Below are experts of layer 5 (counted from 0) of a mixture-of-experts language model. Rows are named router (the router's row for the expert), gate (a neuron's input weights, with its number), up (a neuron's input weights, with its number) and show model dimensions 0-127. Each number is 128 + 24 x the weight over its row's rms, rounded and kept within 0 to 255. Numbers have three digits each.
After each expert's rows: "gets" lists some tokens that make up at least twice as much of what it gets as of all text. This comes from a sample of Wikipedia text that the model never trained on. Tokens count by the router's weight.

# expert 8
router:128113109110095076132125133145111122127144157118136158118159174135177144111113070119112087172105118141164146141156122140165168167180110107170111165126133138101127129098133122154130127126133137116109156157110135155119119120143134103127121138130154131106133119135110120098104092119148160159121131105091082095096132089089150080134094117130114109115164119156119156164081146140153145119101
gate0:144134150165114136114134142133170081142092195108113120112160162165096104096145184133108137172159104094117143097098114095132166145109130119116103110156102106170147108088120127135131142137120159159137115131121080128165121132115097113116132168147132157156133110133138127100169147125131116197076141160119106146168134117104124146112111141108130133129129146152127096099130110128141124115119
up0:146180133201161151089121142126090123126131087132121117114159117128112129126097122166150120107109123147082086142146122156157079146081080139114141156142173112066128169108121154105102147144103094138127130157110124142085125133149126113133121097127097115104148148144088149158126081174112126134163097163137157138087159120138174125153141100140114129128135100132139149105128144126156120124132
gate1:154127129121109121159111175125100170134152092109081124120104087091162122111122067149136177098125106147149148136081136076140186130118103106156135126078104144114082122113120171156099138144134131131125154138142150123154133145123166107164124132113140129124100113106105112090153124145166122125123099156145099072131143153133128151152138142147099103133124140100123119070140164148104141077123
up1:120121111129117110142129140151129126108133125150143145150136135147138109122152140146141145112121093151148122154109083094147152193116064181114150113150094135117101122146121189113128130103106143162125084143136130078091135137144117111124139105161126116161068125149140137102118129140170091089156100131112118119136137110125129104118164074145103130133134131109109178126097133174124136123127
gate2:117100115085153176139116156134139072119101105115133129076122145090146130172170094157156151121172113085144161088175172172101154132148130129120132109149122173124119091133137109123128125114141129109099086083114105125123137157147190148147122109083126113153093076124098086103118123118159150087129162141121166146097153105138143114113161145132108127129117116138119130092090119145123110095133
up2:117104129105097097131152127166131151099128146157146154162138122122121147085105158157128142135140106118121134070117137147125135125133137102154132139106136101119134116081116113135098171088137152158172141138102122133151182136115114097088068119159138112140139143116143168102145117100115066149088140134143147093095145141095131137133168081125129127113090115101113138173099144080094159118144
gate3:131106145141152104073109067143098135099144141132164098116106118151079126194140119135156115145111124112134133128141118115078112114162114072139102127133071120135154069156145119064120141122103111123176133123111129154126137106169137133117132095137127177138089096142151119132122152148087135185140098126106155158118122122082137174169099170117114131130149111121138142067149100097105142105120
up3:133131122110140096113125086149132123144146130125110169140137158146105120134137153136158137150147057081130124087123120105120085095152134147137123175135082128136185108149129107092085137099138108125143122106141151168086117129124137138140168138157157150172139166106122103111121147174113156114116142165095129130123138132129140137142082136100091148175134085133141109098120095155137106103084
gate4:142128100109103099137127126119144129123152085137116108125164152121130142143145158172166111167168111135110126157184153139160123118125152133137110099116142139123112153101130118115097124122127112148127095089168140175108101150149148104123109101096110163125108097124152110095151077154146125093153144142106143176184073074146154103141148171174067182128081099128112134128138183121084151145130
up4:118096188119130124109160116109106163146140157102145096144119145122113160141132179098120155113147135082096084085123137125134160132146136108106146107124093147117100144127100152111128118147158142118109142153045139151131091100120192126095103168137161116106181120135131137156127128159137143108122102132173133127149113185126128153148140080067181107113121159139117177129115121137132117136156
gate5:167166120130133173141083122157112100096164092134184093087114107159081179131139098172137099112125123130102161113120128099086103136128179147136140157132173134096121151126088110130116119125145134118164108101128119095093117101114134123113133191110150129118075138117118162125144135140167156139145101162138132138115115134078160121088116160144124098136114121109155138115114151108146135124115
up5:132109101121149129190083131123111129123128129141188111102120121141162132142105116172125123168115098122085139149151103093112087110133141135152174155111164097129109163133098106081142139128145097136180094117104102082122111148130124169128110151140120134140104177113151115107084131152166144154132086137131079123119145101087164127106119103151157143108117108113091113114148159133156098137132
gets: " a", " \"", " the", " one", " first", " an"

# expert 13
router:095119160141183097120122088129147148117117129126114181159127142177148101088134130174096133141091097103152165110109151153144154118123093102120130096158125066149077118088124121121124124163170125116159156077113151146164120110085104131165098083131143113089165138127119139154122132112090164114121130142141128153177132137149109158134103081118136134136125158092110138104169123105137110150077
gate0:097111157136116157173105156170109110123131123138150133151092161112158074132108164150137150136154133129078143115148146112132151133153171079161114154172149111148104086140096132087123114126113112158148148078132100103183138122142126129126165114138088145118121175136159124114135129126151117122160116148123133121159107136182089102132170120140086126134103117157139152081154115144148128108088
up0:166140058130139169143135070085182157122109151107137142120123103121117099142128128180113122131138105160095124113156117124159128133118122130111102145113100109135143131132098069138114120110153134123124118124120171123136099122089113116132141080136137151111168140112123112098128085132113121130113126122132160096142147107123160095140127143139124132126137139139141122143156118116130096100115
gate1:156116125137160134115114124120101172110145123133147161140174158084161114133153126122144142087138129144112117132122134108120124113142130147103156099102151143123150176117156106135139134125120135143127128131133133079153103088117102129134145094117137119121162133091119096155172117109125100154141107089112109127139081163061134135128132090102168169117121156095131106129117100153137168147117
up1:158126141131114159080151061175122129156096121136113103154156121147159147078125162096126131089112135134129090144139114121120141084116139110157136105095164146138108137101093150154149140145143074154136101106111089114139125140155109100103134093111127120107129141145136133123144152154135142125154132121182133122169131099114166141113137150122150101127099134111115095126145098108155174140101
gate2:144178081083132167121163095120135091159084170162107060126142132121158123108146104098116112091092087099131126135121160105093164117079138119163149119099140118132165081134126157168106104139117131120148103134095130164152162134119124143122097110113114139153156162155094126116152131138126111157116168137123108106144098077083157077105113119122145130155131124135130100095153158126152102111119
up2:157114097127146179167152077147107137154111130136141116094086152142166141103139145147116136090104112092119135137085129117094131133115134100054138151119147161138135107143120123130124111130099152112170138163137133106129080148120109136074116111124125108127122137117119142126136128117158147166139142133185114138144101109132096090090071110132086085147079122130142178087144120175150159095094
gate3:123104140127157108099065161141139094114132135133095141089123126124131096152141121147137147134139091124103158087120180109119124130158144140133137141102086138120115164130109123161150106110110125144118167114148178130073150132152163102138129102127131131149137121115099131122145131148110125171121114134111123139112124080112123140176142160126186161064134134164122084145131156163089120119134
up3:104116143107117130136127088116149095131149117124113165111095137147124125124099117128141060142114113127104108138124124131141133180111114079127129144137153129143117111146157149126108144148118124155121114090100086125158087106072098074122156114147156151079124152151146106110119181134114146109147098093146117140130088134133127164091119150113097156167141102126149181119121143155153084103118
gate4:106121110146116143131152135122112175108084138115113152138141119167105131155139096170094168150179115123121128120148102076154156122143132120120141133167140164129138125120143124114125124137133185124147148103086117174123108167116137152086104135128132111121114143124145131121120110091137161155149128071138131153130158138133163103145117090082096110120118147168157123139099129122096127146122
up4:112164181126125172158093163093110145098146150119127145104134137153172110118144126083129118102106133153130166110121120093121137162178174139116103151112095143168081127129121139167101108112130117146120122157164135118132085096092157094105147168130143111131118176103124119119116123123149130123129118122058138142159113073124115153141126108147161125104124109071115122129156154157173126112128
gate5:119111128108113117105117164154114138140140159125115190124145161135119103163174131156110129134144088083087138120110110118148141114143118131147130150131136099145146094138131115080157126124145128107096160110128137132134039105103109113158107132138113144127176113143130125117146142093122125084125125144121122116130100125144142140148109115162162129128104148123150126143156149123153138118121
up5:160133157145134164123119081133147119104139068127171112116149096132141122133087157124128135146124154133121095153151156096113128128125094150172156124114105149107117167179146125133152120139146127120118100141133089161152142140164166109126166111104097104087144156122163150145115124122118126145128119164116135156105107143110129117124127128114138124129172135119117129136099097142116100115153
gets: ".\n\n", ".", "\n", " |\n", ".\n", "\n\n"

# expert 6
router:107126167138101160102168159105138133132125144102172139172121086140099120094146117173137133123160160152115118092128134121152097131096116124119113108087140163130129103156122154126127166107146132155110109123115068121108089096096092133135162133133102170100098097172076130100102143134135090134112074129153133116138175170123094158091151140172172109113137145110113114152126129101107140144159
gate17:117124116086168131117123154106102073122155095112124167110143110145113133128110126146128112141140158121094120130154095113140116149138138145173147147122083124111173132079114134132121143202129113155126146111171101095139104107186134147138126092143116200173126131172134133120141142106128124143115110124138116142155136133093140114175147163114123134123162142152083137126150091117100130093100
up17:147112106118137134143111136171155103128171103150100147167124156119162176128159153135146125124093132148145134112138140095129106137166121196109138121176126143115124134116102166147142148123131102150105177140153080113112092144168131166116170099120095130126135110151088102137150115156125106140110138123102136083155109129115145107095139130092155137146092091147154118135151109161086114120094
gate18:117158137113122117084139122083106112108161148126162110083130118119146137095136119171143130139145151131128116164149119094124189145135175124115119121117118105132109082176168115121119132137107140145110120154164085175140124123123119121120134123097143126092129132141083175058135193140119138139145129102142133087125126135144118117106127121149144146100131128140147134144095119133136108129149
up18:153108112122147129085144100131113128101113152143136140149123145092150132084118144132120140102143102131148109080136160172123128191115145155078111095134145106130073104126141133135133140103095172120105130091133111132102103166126116116091095164123140106116108148171109151129136162144076156141153045131126149114154173164112157107094112097075103136100134121152141132107095129127140108096129
gate19:106105080123133128146109140129159079166109130133117101113084101104148115124168118140118138129105117152129173101121108151133141145136136144119140102120146101077129116160148168114131118113122122122077166116144126130123129125128160148088172114180110174129126149117126125102116174132109148147104121132156112117089140122155135128127148133132165092123135075109169173139146181129125127115137
up19:157132104117147133126121141141129147139144170124106109109141116123107112124148084160156114147118127104094122063092157142122137140102108146079167130099149173078138156146160131119128126093118145133129130134142115119149121097122116110113185087137075129128141128154119086121119147125104159119123154142130116094121155107134115134146122121152162106112095130135176152157151152111145166147146
gate20:103087075152127178148127121129094103120105105119109149105110162131147135121162131139171104139117152148094149110148146123143135155138137140136142115127091103114101128168130082147184122086134100109164141111125142106169090128120101182109143133101109131142131091117097128118163114152099128112127128098138123135141166132105107135126108194152134176112140153136086103122146131094075126125129
up20:106138149117088080146122120129145106138095091127139080165175094131141108097093142110112121118126087123159109120081115125159099106116180128147118120130161147141129110116104137132128138088137169159120134150146128164150145182078145059158171135104145111138143160107140122104147096120147127173095121173102148160138139128150150133131137132141164121153126098145154132110146172165158115107133
gate21:130151142155102117134130146124116147114067125103119169102118123084121112157123100126102158088096136131114111138178143129107113066073128150144159115143141098145092135131155103114184150136168121152131122137129103091100176181186153106121117156114159124114096090151174114143121173128112135147101108170159103129158135130103150134155104131141079125132164105115086130120128084117175118101115
up21:154151093116120126077156125120171082152167130167129078085156151130151151111104099151133085147157138160124146110095090118164143133145174123184135160167113137106138148137081134134073114152127162094097122090133118160149161123116129184175117102138110120093132145106119082151122140129078153122161111120112134149082149105112092109100127125128119124120140150134163151140117120151116128103124
gate22:132144125113145100105099145140083137144146157155138120094119120135099112159060121124117120086170115143152110126139086074167118118148138147152140137091139148113121109137144150129130078136151114136150132131111112133143107126126160121166100109140142122117181101117137162157141098103110143148084117160144103133089126151103131107116111131123101118149086164171122118132142140116173160139156
up22:109112118119141152113167134180119108138105132135107166173139102138127147117149137136142158122103086165107150091109106143117114137102084145120140096121125145124100168166138123086125161109154071128087141148151128106117128141086128144134077126151174120128146154123156164115088140116125110150105109090115145143071148089133139153092145138122209113127118129101136126088123159172145132150102
gets: "u", "i", ".", "a", "ar", "r"

# expert 3
router:130136121127175157144140097115099089169109110113121106113149141117114161125130120095180155113142130126088128116144059118082171151136133129147167177121168122149124095128150097062143133111109070137123131155164158140125125141140128145102134151174138136154117137121144066142194154163127115113111152101140100163107127120130125108111167141110119125099141136120154149150112096125085149089123
gate0:151103091121132130137134109136172120129141158130133151128113117130100094102129145071110123130126147146118126107142143125175149192149124083088141143136109114145104141121110162123148158130073153116167139135132112105109105129170149114127145117146107095149120143109136123131117112071138119135121115143167124145100163133089116120119126136122144153056140136169119116137136148137098133115116
up0:094114133133119144169176120103171087130158136121104113168180154162123136149103132106161154146114128086130118134127158145096137121130100105166171089152162134144108096079127141120117135094159149135154154151096150153166133175143059149129128123170156116114082174140136109110151157118149140142108121179114101089103145114085114151146125117113096128131111091113156144114110142141117143130096
gate1:122131139094101114147139087116095184105124160103151125098122102142130156112156126154117081146140119137107175136129118095125162111126173109134142157150134131113148133138160104170135100107119091109159111119128160160137125155121109118142131142097090160106136110108162104112124122128123121144151084182130136136096127118140083159074112165112127098108116123112152124109149090132141157106159
up1:119138079105102151155131103117095174148123110120151098069094174101085168135122127167126071130125125065154115155120127099145141146135090104116141142120140162143125126128104155165123126111114104121169131139146095121114134153139094108140146071115111164144106088149075126152098069147111120143162136089147121085113154115156095140081111156106124125149120113117137149132165141158142140110161
gate2:122158127088111121121119090157070154090147109110099122134152146142123115159143095162128160131102156144114111124111147085132113046140123135096165154145151170113127130126094115132140137104097152150116117095089137119117122105064200137107128105125139139159112106148141119114085117176099113166162143087157153095145129146141114133126130127121107132122106138141108121116129138139161154146133
up2:134090113090142126138146118110161101113141172120091110178108119118128130132093114139103161157153086139116128128112093153160103127133184147157130134132130105126140154115123138097168118116158142116105114096130148126137113119084124130114115139120186088121154085113144110135146121106150114154106117183127122096099099149143093142118181135118170103116130145152135138106122147164109098096155
gate3:123175183156152133097149127134109133151120141097170112106152088130137138124126133100127193146156089128138144174098116124162099119129125157086103135150149149150155161158150178154124100140105161112141118107149129122135089094167115084114109132181104124124141126132086124154141126105174104139147116125144166106101167122122097117116095160145106079149142120147071153126107101139136099109149
up3:121115114107133139108154116118131102118144091185128125097159142155117146147101096114140116133131101137154184089165124148154132155158113124137136097127121151120126157142119112136176142153145090168124133170130098138138127107153114127136119135161159163101130101142100090141126133111113184161168112131107110120129129123094098084111108147117106149160120155164115162140161123140139173152146
gate4:127084160126117124104166162148074201098144135137132163109063145163122150140152096102133109076122090100173177132108104090134101130111101163104160139109138120146125145104153101091147142163137121127150142081140114125099106124104133130120108144127130143143124112158091096140152170120138163172135126112115150151094106118144153122132133088095185102094134131120097112120135151130061133146132
up4:111154114095184162133089125129142178125132114122107160121092126095099117157159139115111114068098150114157115099129161086146143147102138108131137090107123118107093129145129136119092096116121111084122118089127134121177107134125116156135157114130163071158133107122104165102102125190137101118102110124104154147130094139128158143125197093140147134100140149150162114078170143134100138131145
gate5:165169141153140098116155104115143125137121097125123109136135142107129115088128149141137137070126122142107140123162175118127111133134136100180121096146164080147124104142123149111096100124131147124111114118142129135152139088139161131132103181149116156082169132196112120134102163131115109118119129125106098132114073145144125116116131113138092141146129096151115138134121062128120142118139
up5:107140109109111170141126138093108104107111143115156102117158141134127110125145129111129144159120093121088118105140113121095122162085133140123166122112097120097140116139096080081157114058095129138084108099160143075124100121108145111149137138158131105147145131106072129181126152152149130103152108126110158147174133099159129110116130091125105130128165138116124108143144168183123107131159
gets: "9", "0", "1", "8", "2", "7"

# expert 5
router:118123143123178112116138167118156170130136139152156107125091133131140116128085146126102131116131126145103085113111146156123098127109094120102131093152130120117130134180135089145114143154122109125127148134109171093153105137142096052150102134116117138174148091089110096117122098120136103113138131176149156144094153140109165115106091164116085094109129125129125146113103125101114155120127
gate0:140150165123139118121117108092108079150090135134101104121127153113109098090092085145204083099136128167158077124132138164099067105091089168103142168105149153139156148165135087111129139153171126109127126134145163113125118144118098147124106177169121109110175121097166106131126132120121088139137089132128114180171118111172083150148150159113113129121104146119122104136145093141128153136158
up0:173124113133132128147089188137158112144112129145093101130103141090113103133126131149141146127169123165076161124122110130131140156182115117149129125122088148122130121157145187142094126096105147102118114168137097127164129159078089108128116085120182123139125087144155135135168152093151155093136154141120140123126094133118090143132123139138169089151094104163113100111128122132153093145154
gate1:156135115121175142163098130141147111145160127133119111096119141103116150101107127155115120131126118104108117152114178127129099109139141077160143169157137107102119168112137138126099120151141125169137128083149113083153137127133122114112141133129148148115132149130136140184139152213135171139136135133136148105139149164121139071104145134110115099116093103117180130119153131113100135128112
up1:120138113097129099123151118137076099140101116091139175148139112154144102130102140120123071143128150128155146123105142101109108132123091121139134127080110139150117120133129119140115089170106174113144091096112132173124102167142129131094149152124115151139136118150123104107119072110155157157163138042087134097105167138100133127130069130160163123128077146137115139109147078143160147113124
gate2:113117108148124125152132186119144124187132128147089070120119126149112158129119099085160149144119133114139081140149151138120087141140121117154110146096115099138161172122132159137165125133141164108155142150121203142124139096120116103103117127137146182101139097111150104145135112135123136101138129117127149111086155085143144123138085119145135133097117167156132121092113149107115159150116
up2:113131145085084114158136116064100132141166116121084097109113134158175144131131121117101147167123149160156081153109164137088094155099133125118189114130116138129135135127135118172114116141114134133123140111095143141151087044105126106131131153143150156129137155142136103116119110114087090142116126081126120144131166137137169123087142130155136090132108143148142161114162125117109150089114
gate3:129140115115102107104136137099119104126116114151127150163112153119129120133106129108131168126155145154130141098143136137104145124128137149192110117173081135141108134145134086105141110110089125158140136144160115143204114106150145137119146154091151123106095088102145093156140119184130136135125162118146129130127093083135159133149155082127173122126135153085155162142123130042129130133110
up3:075123042128150169104144189173083139145150181103163140120086129117171114154156121136163136151099110134132105134159133142099114104140099116121128110121114126099111115102147113126128125113151089143117121130128120119132096112122121148125111116138176126158112166139126117142092130124135146152141111128131102142141131142109132127121101147080104131119131101132124138114109106160117127162069
gate4:148131118102112112131111139180131155093130111131121131127141131159138158158099138141067126160099138129107110157153138141129123110151205136136133141145157110115125142130155154123185123119143116147182105137142101118110129162098149105117100118121144121120160179125081136076130115119141174136139102127126145101151169127121130162132156130108128160138142085160130121133122113096114120160148
up4:154131141137156139115114130112112103108133159094102102146129141123091115129074102108150109106142127132129166138106151144172108158129094131136120136100155146150057115126133076108109133133106099111124151083131090105140112155156083151141129146135110136119107119127107124135141127143144070138136137168127131117119095151143126105097133177145096099105081113156155153098120081141119156071143
gate5:141123129102123122132118133109126105083098115145117153127182151114140129098154190091107122155176125121103114158110121086127167099104143134130136128104072104151124112137148130135143168136125152131132081121115104126108154126152136119106124087147108117143161136107132127116165097125159068095163149147113171132177116146139136120132126116155146162120139141109123124113064098115101104159127
up5:150102103121119159151113102144123093123123135128095124147134145144143089174111134136110148144155133170140128160113120104140113102133171168234129102115145114137176088155111111140112139099090134085123125105099146109122174156126126128116099108129133141134145135152149133138159098125142122133143145168072136075165093123162073121113121133130149100130160133116117138149136147120104157133137
gets: "S", " B", "B", " S", "M", "R"

# expert 9
router:125138155122119161132100117158114153137151097143120098103129131126094103154132146141075096147118104095131151117116145113086141116104156148120135135122144183093115156132119163133150117078105147097125161134116116120107127140092163137174135099085100100082116171115128131154124156131115136159143111090082117166128104103170168096099087147145125173115112159168146109135092148106155135107120
gate0:169131133126114161162139126175124124113080110120125157120145156136116119113142160175112110125133135106174118102091113146129137146123075076169117147151154110085165134123124103129106162098060110133145091171141151140135132130097111133132108117164096159137141134118110149102111138145128124109115161149111149153104150135102166133098125170149156156167099115145121100085155123159097108173142
up0:130124090106138159104139130131164147136154165167168091146113119150125151156115167146141145105126124115139104133118137110133110096131122156120133138155085149130109172152102108167097135152113128118144115077175144158124113127124169155086183129127125148138116094132141119162135161119155135101127140166131081150150112111055138151142127136125085043111113084149084130099151093111131105128134
gate1:110101127108141126160141123130112103119157157081132108143084143146133130100168137126100164174123133126103108111119158128145151135127113083155135154147110092107104117149109123080198102123123127107117100117133158128130172148147075117062152087129143128097129132162134153144195142112086116136133097151172122147090158097092105157151131162119123111137088118112107120150091136080144175108115
up1:163153129124090134102151132146126172114137159156137120163116128102138130130151099123141109097101129114131153127148107121120122103148133157109102097132117107104092122193190144153102128141124124150144126180129103129101123080114152140171136099108139107100136137126123116144140116139157131135097105124095114088128122162116142087144141131127138155134141075133131131110173116133112087151128
gate2:122148116122095116105126095120108122129143086116114146128127135143163130142159144157138114110122144131130175146120170104096154126134134157136147170167148117139153186135096124150100119110109094164133106079105135127073147157171135127085108156164163103156104164101087148172118125132142156122155151157133131122172114143123123115087145148099089131110107150123142094155112147066128137091146
up2:136149103108109066108083128149097106173133116095145113133135120149136150115131133161126148132080113143131169140104148105155158139130114170147158185161152152146153175115103069121126124139131103152095128090102124130102126210124108127082140155144125120141128146109095143140132124108171119139147142152148155151131137147100097100135132149096112133141113135131144137121124132094092122109104
gate3:148131131125123107093126163137129115121118129188085128103090132105133148118131125153153132113135106114106129140097061141144108088124196148140137119117143164134137127127119131138147153116112165107098071137114114103148119133119117128160111141144131140107116097169138110142147083119163082100187162085124114142166124172120144131137101107162121131150169115137128154110138116166156107149092
up3:106128125123120111108129156141125125151104129137027129104141097126121103125166111105154114129128140123109127163102129101135150113115135073148118165115129083099100168145138150105131116131090096144106149185114091164149137125108134136139113121142129149082154104138120108117167127140111113144143114098076154144137133130140105137122128135133141141135127143140135105136105157167134134088110
gate4:118120171146136186159105144165097106134191116173111132145126098117103125141103107131080083088136089142120144129090100101136107109116110119163139140080118086137121117166124137204154139154135133143150092139143139132109131095092141139127145102149155119112110116085090148129100121139132145133144141118092145077140121133131163134123162114162139154157146135165113154177114122138124160128097
up4:127145137105138065145129155116139112094168092096088133088147164136142123105127144157145132162158147158119107103151105122145101100128132135147142114150167142160105178165131132136149151093127151151143161132113144142108121125093086109119146145162119080137142098134133123122136110103177088114144149073129133134168134162154081169160145132131135137130100080106151145087144130146094154136110
gate5:126087113103104121166135099148134137084124142144111100144160168085166100149107116161137153116110113131146143115101150113111185102109123154210161120130120146120154120137108126118127130134082137109124139137157113130125108089183153122160138109154167125127137133142101129104106168131092106144140193138138119124137133110119119153142075144092127171168134152111102124159170127134093135118159
up5:086150109076127107176091166126144116144123151131128121112150067149119163121160137092108139117084108152143103157080142112099146156107133125106169125171115093092149123131142154113113160109110149102100126180135179137160105127114135076141148098096163111143144136119114165092129115151140109087153086104101152101178121137081085138153109139172119093159153143142126134099101094141103123159112
gets: " and", ",", " that", " which", " or", " as"

# expert 14
router:143132124133186144112094119142115118117118087141152138124156133123119099130126086161124170148149125150152146134139129085152126127150117148082155132105156167148150162095127147150132079113104150107121141133195102135107141093097136138086156131085109105174117132107138118139106143114165145116128157145136107173123130119085113140150131130108132113167118090148151117106108145130119136093102
gate0:143133145142135129133134115100126123125165163103115132136105131137131128089109147115134093142112130144111110122101083118153123111146114187125103126125171141100147127142125136132160157128143128116136124098118113139107138121165104097157109100144152146134142130104113146096113120135133113107120073096142122139174087116158123141128137112152148116123119158161151100132188122131114117105064
up0:151141099148113135095102155094124095121145129098141131135138157084113114140122157110149107140108139111117145103139105118132130096075106106102119093099146112151118136153125174131157107111128143095074128111094148116122114119185138094136122121181140159094107110135119163074134105132127157106127054113128132118121131115142096132153148123114161129146135109155127163133158157079115118121145
gate1:136141142137095177095142120147090112155137109085145114132121073179168132104151112120154146127125097124091090115125140124113096128116149101100143085168146141121131171151106082130110119123165142107068165158104116096106105129104105148134081111152144150074126171142106129130128103132139100156131141135088147107139140094116109130163123111133152100113126120137143144108130140166103133091115
up1:120095092144115076162090118093143102124152107148145138128148166100132149129120141088113126104127078130128122180157127139134137161110088182055113125099126101144187123110136103146122143143153099150128085126166104115113136108186149104167122120111139107144150116129109111130140126092149131104138145128125131115143152140166140112133181099136113112098159128140120115165150127129129124130133
gate2:115171137161187144116102121097086103110138142158160134158140131094146181141134142100157083142104140148153136186103115139147113125131133161112139115127139104123142091140155139173137154177164140150130091141118132120103140108146130149114110118115104153098161108156114111172131125131137115105160143113159095115102136092150130122120105117158145110158130135172078114127143095138134120114144
up2:132109104111075078126159148142148168099145112104134101110155121161124067103104131152081143116132135114112128092162143178082117122126119101126124150158116153123075125141114130091121139085077095138153121137138146115154100153129115109130119132134134153149111094088141130086120113131079151177114097112085150106174136186119116148161168128125126165131118124090145162083120140112130137121126
gate3:158124115114134145124158132130177096161092114103100146145148076126111132087078114152109128193167129122129151134099126108118125153091101130187139132141153106132115132150116162142072099140128112129079118142154135132102152118137135101161154117110106140126105145113139126161125126093127140147123151127125121137115143127093082142148099165133135132116138090151133169132090143174125128097124
up3:127093106165126112139075122124094142127147114167124158125108165127122131144170158082150116079078148133142099130118122159126142121149122150090116138121139156129106112145142144128173150104142139158181138128138131164147119160120145161106114151132145132110121092136121149075129108132082111138161153123131145132178130160159175123077135135118133182155117141109131118130158121104108104157143
gate4:170128157159195119152115131142157120160117142101157156154116113119093132128153145125091113095111151151111129130139105114117097126139121137144145105149107134129125104142141111150138100117133126101130183140145130154094143179120129126150131060116131134071173139120158116106119134153150120099116123071089146100163163148130132095127070102132158157123130134148111134110144157142140143176129
up4:111160143094135099137110148093114104146107109131135147147128112148158119156101137107118149148168130174162081137117129145146161162142129087130142117111142139131147146096133137127126132156127090070130138115125149156115132069139135098121123177125113095072108141159118126090139191132129126150120097113127132143106137082087116107112126129087101166127124096149109115128107081095159117086120
gate5:139187076120150128086093116112112122130141123110097074113165142149106102127163131139131115115118134157155114144096152121133165125109126163114134130138168156105110132146121153140132095141132157114142094193168139157116150103138113117113119069203117126122113154149139115083061154124135083115140107140112089099147140100119121194143118129122164127150170107188141103098096130134130141135114
up5:078121148109137127149143101141102094120124140113158156132114112135170153144075112078145161097144124140078126115132131166108098133138148140138116124147139082096120107166160130126118161083132147141143125130088098097161140143091109115121211123104141113140155150123060134118181133148102143132140093078127139108102129132142135129105119142100157103144103080090108124125135115152139118105112
gets: " of", " in", " to", " for", " by", " on"

# expert 11
router:142139116158147156148110159150126120136131109125115120159108089169146107165121112093096097092164118139120106164150141119125153156085160128138150138124116086140131129163124078119101111089127040119129088142173123116124153116138154171140122177181133120116083141131146127089123153106120152117150114084131109136113123158101156086114147112132151131144084128146097112104166146137160083158113
gate0:143120156068150155090087156107126114143097100095175130116147108109162133117137102137120153108094149146132069127191136138114138110125143118130072119114121096196165103116128132120150083147134134122134152136149137097142122115101152126137127160119118139132133086140124136158155120115123089102141118112109129133112122081131159129145145122065127119129133143155105123116150130176129139123170
up0:135086129115120083097087153200092197125073151108080157158112123135115099109134089142117097138151134077123126115151161107107164145142117115126123107128126130118123127183141130110126163100117169117095110120114126103132136127139113130137076077119125147121103137117124071099138123155123145154155182143129158119123130081129139119145140143169076092128171125138150073156138144125126143133154
gate1:112125147118098078110096119137119144155134105099118107110122146137137122085141152070106123153163141140133116146159134144085134136125141118127120144143100156123126172118093129142113089142121145151106126075150137113139166098111153108161074157117133107151117146132130122168121167106153140141140089144055106127129127108134117103132129186134099156132185082149147154150107128147149116145122
up1:116139099114154168112156143120118112101117137169147144146111128133123126174133142160139147097073138125151140137113120115145149129101130144099148119131120095111143114120131116130146155103160079130156126147123101135123106157132133115121172123113150114111143119130119149126103088180100120134115144132157106119130158136133181159116122087119143094121077150075122116114122127070135126098100
gate2:129073169135148144136138148102142107156126142135159107106113111121165118092132111133146133100153141158143107138111079130114142146161146122125137113113096137104142100106124163136135113095116135163052136119139138141129088105096116102116143098135098141158126102101148116109109160123084126125105141158117129081160118148161122108159108174145130108100083147093126131136121163111143137103134
up2:119168134125125122113114120190165129120124132137082106161154190159103115127128154090091080156073122140122130142106152124139121109151130124137121146161165125145118142072106108173100137108137097108183133165086111117113155153124146160121090140108094144148146141116098152102178128117135096153163090123129110128094180137136121104093140130097131106078101124129123122140177170132124122105126
gate3:133099126115119103134157088127123101114110094134137169111135159108122149128088151095108134164159137100134123143097128156137125118110171135173164109098133136147112177120107129075111137090135137113126114151115164158197151130130183152119139136109114108113123144127133126132091139174098134147090114140091125122111129113145151109173094149146151153135161150145138113099113120069047145151155
up3:144121112162116154125126129118193165116098114123105086121109115181107123120130142156158171094109160081134099109144119167179127131159101144119149115107149105075145115150129117109153159188125144170121146087124092151106163115143150141148110127126120153093151126158076104103159088124152131135141126110116102133150131122099079104073147136130117110151094124113147084130139150166162155115181
gate4:124158134106123099124125098081156154152082099150063141125107123144127121155132078150134132104146140160119097117177114130118122146165121115125186125128149153145135095102161130168139091108161126115104115120156103131137145041116117115121136133177126115148094113137112158139089126118115167149107130143146098101121092132135142103154145100158162125146153154184150116158120159128124136141121
up4:136102136159113130148107138141120102073099099116174130074098098148117100100128156092141134154174139096106119150105153098115135144132163134128122119129143110135124161140077118086140145175102127168057170158111115149126126158120135135159159164133134132110132160092123099113153111170137125136139120165126128155154125130116108114092127118126132116136129140151161118157119136109117128117101
gate5:101130159094134111101137114170091138122125161143149120131108151124122129153161147122120163145135115186095133110148181133148158155144152137170137109137118159123084156148102110097156113084106140174109125130145175119126083122143143134125168096144123114139091125160098144162104133102199153160134097095134089140103160128170135080124152111123110162116063116146124097127111122112110101171142
up5:118168163139136130118161122131153154115161162147106105140122141151115105101101107173128117101132167129134109105115141138096140143120113151121128113123167130091110133153132101147116144139128108128134146118129158111130119177116130115090096156166118182102125101119143097086083126116100086118130156103095118092165141146084110107137111121146128131147142071087100187120115113126166165161109
gets: " |", ":", ";", " ", " –", " /"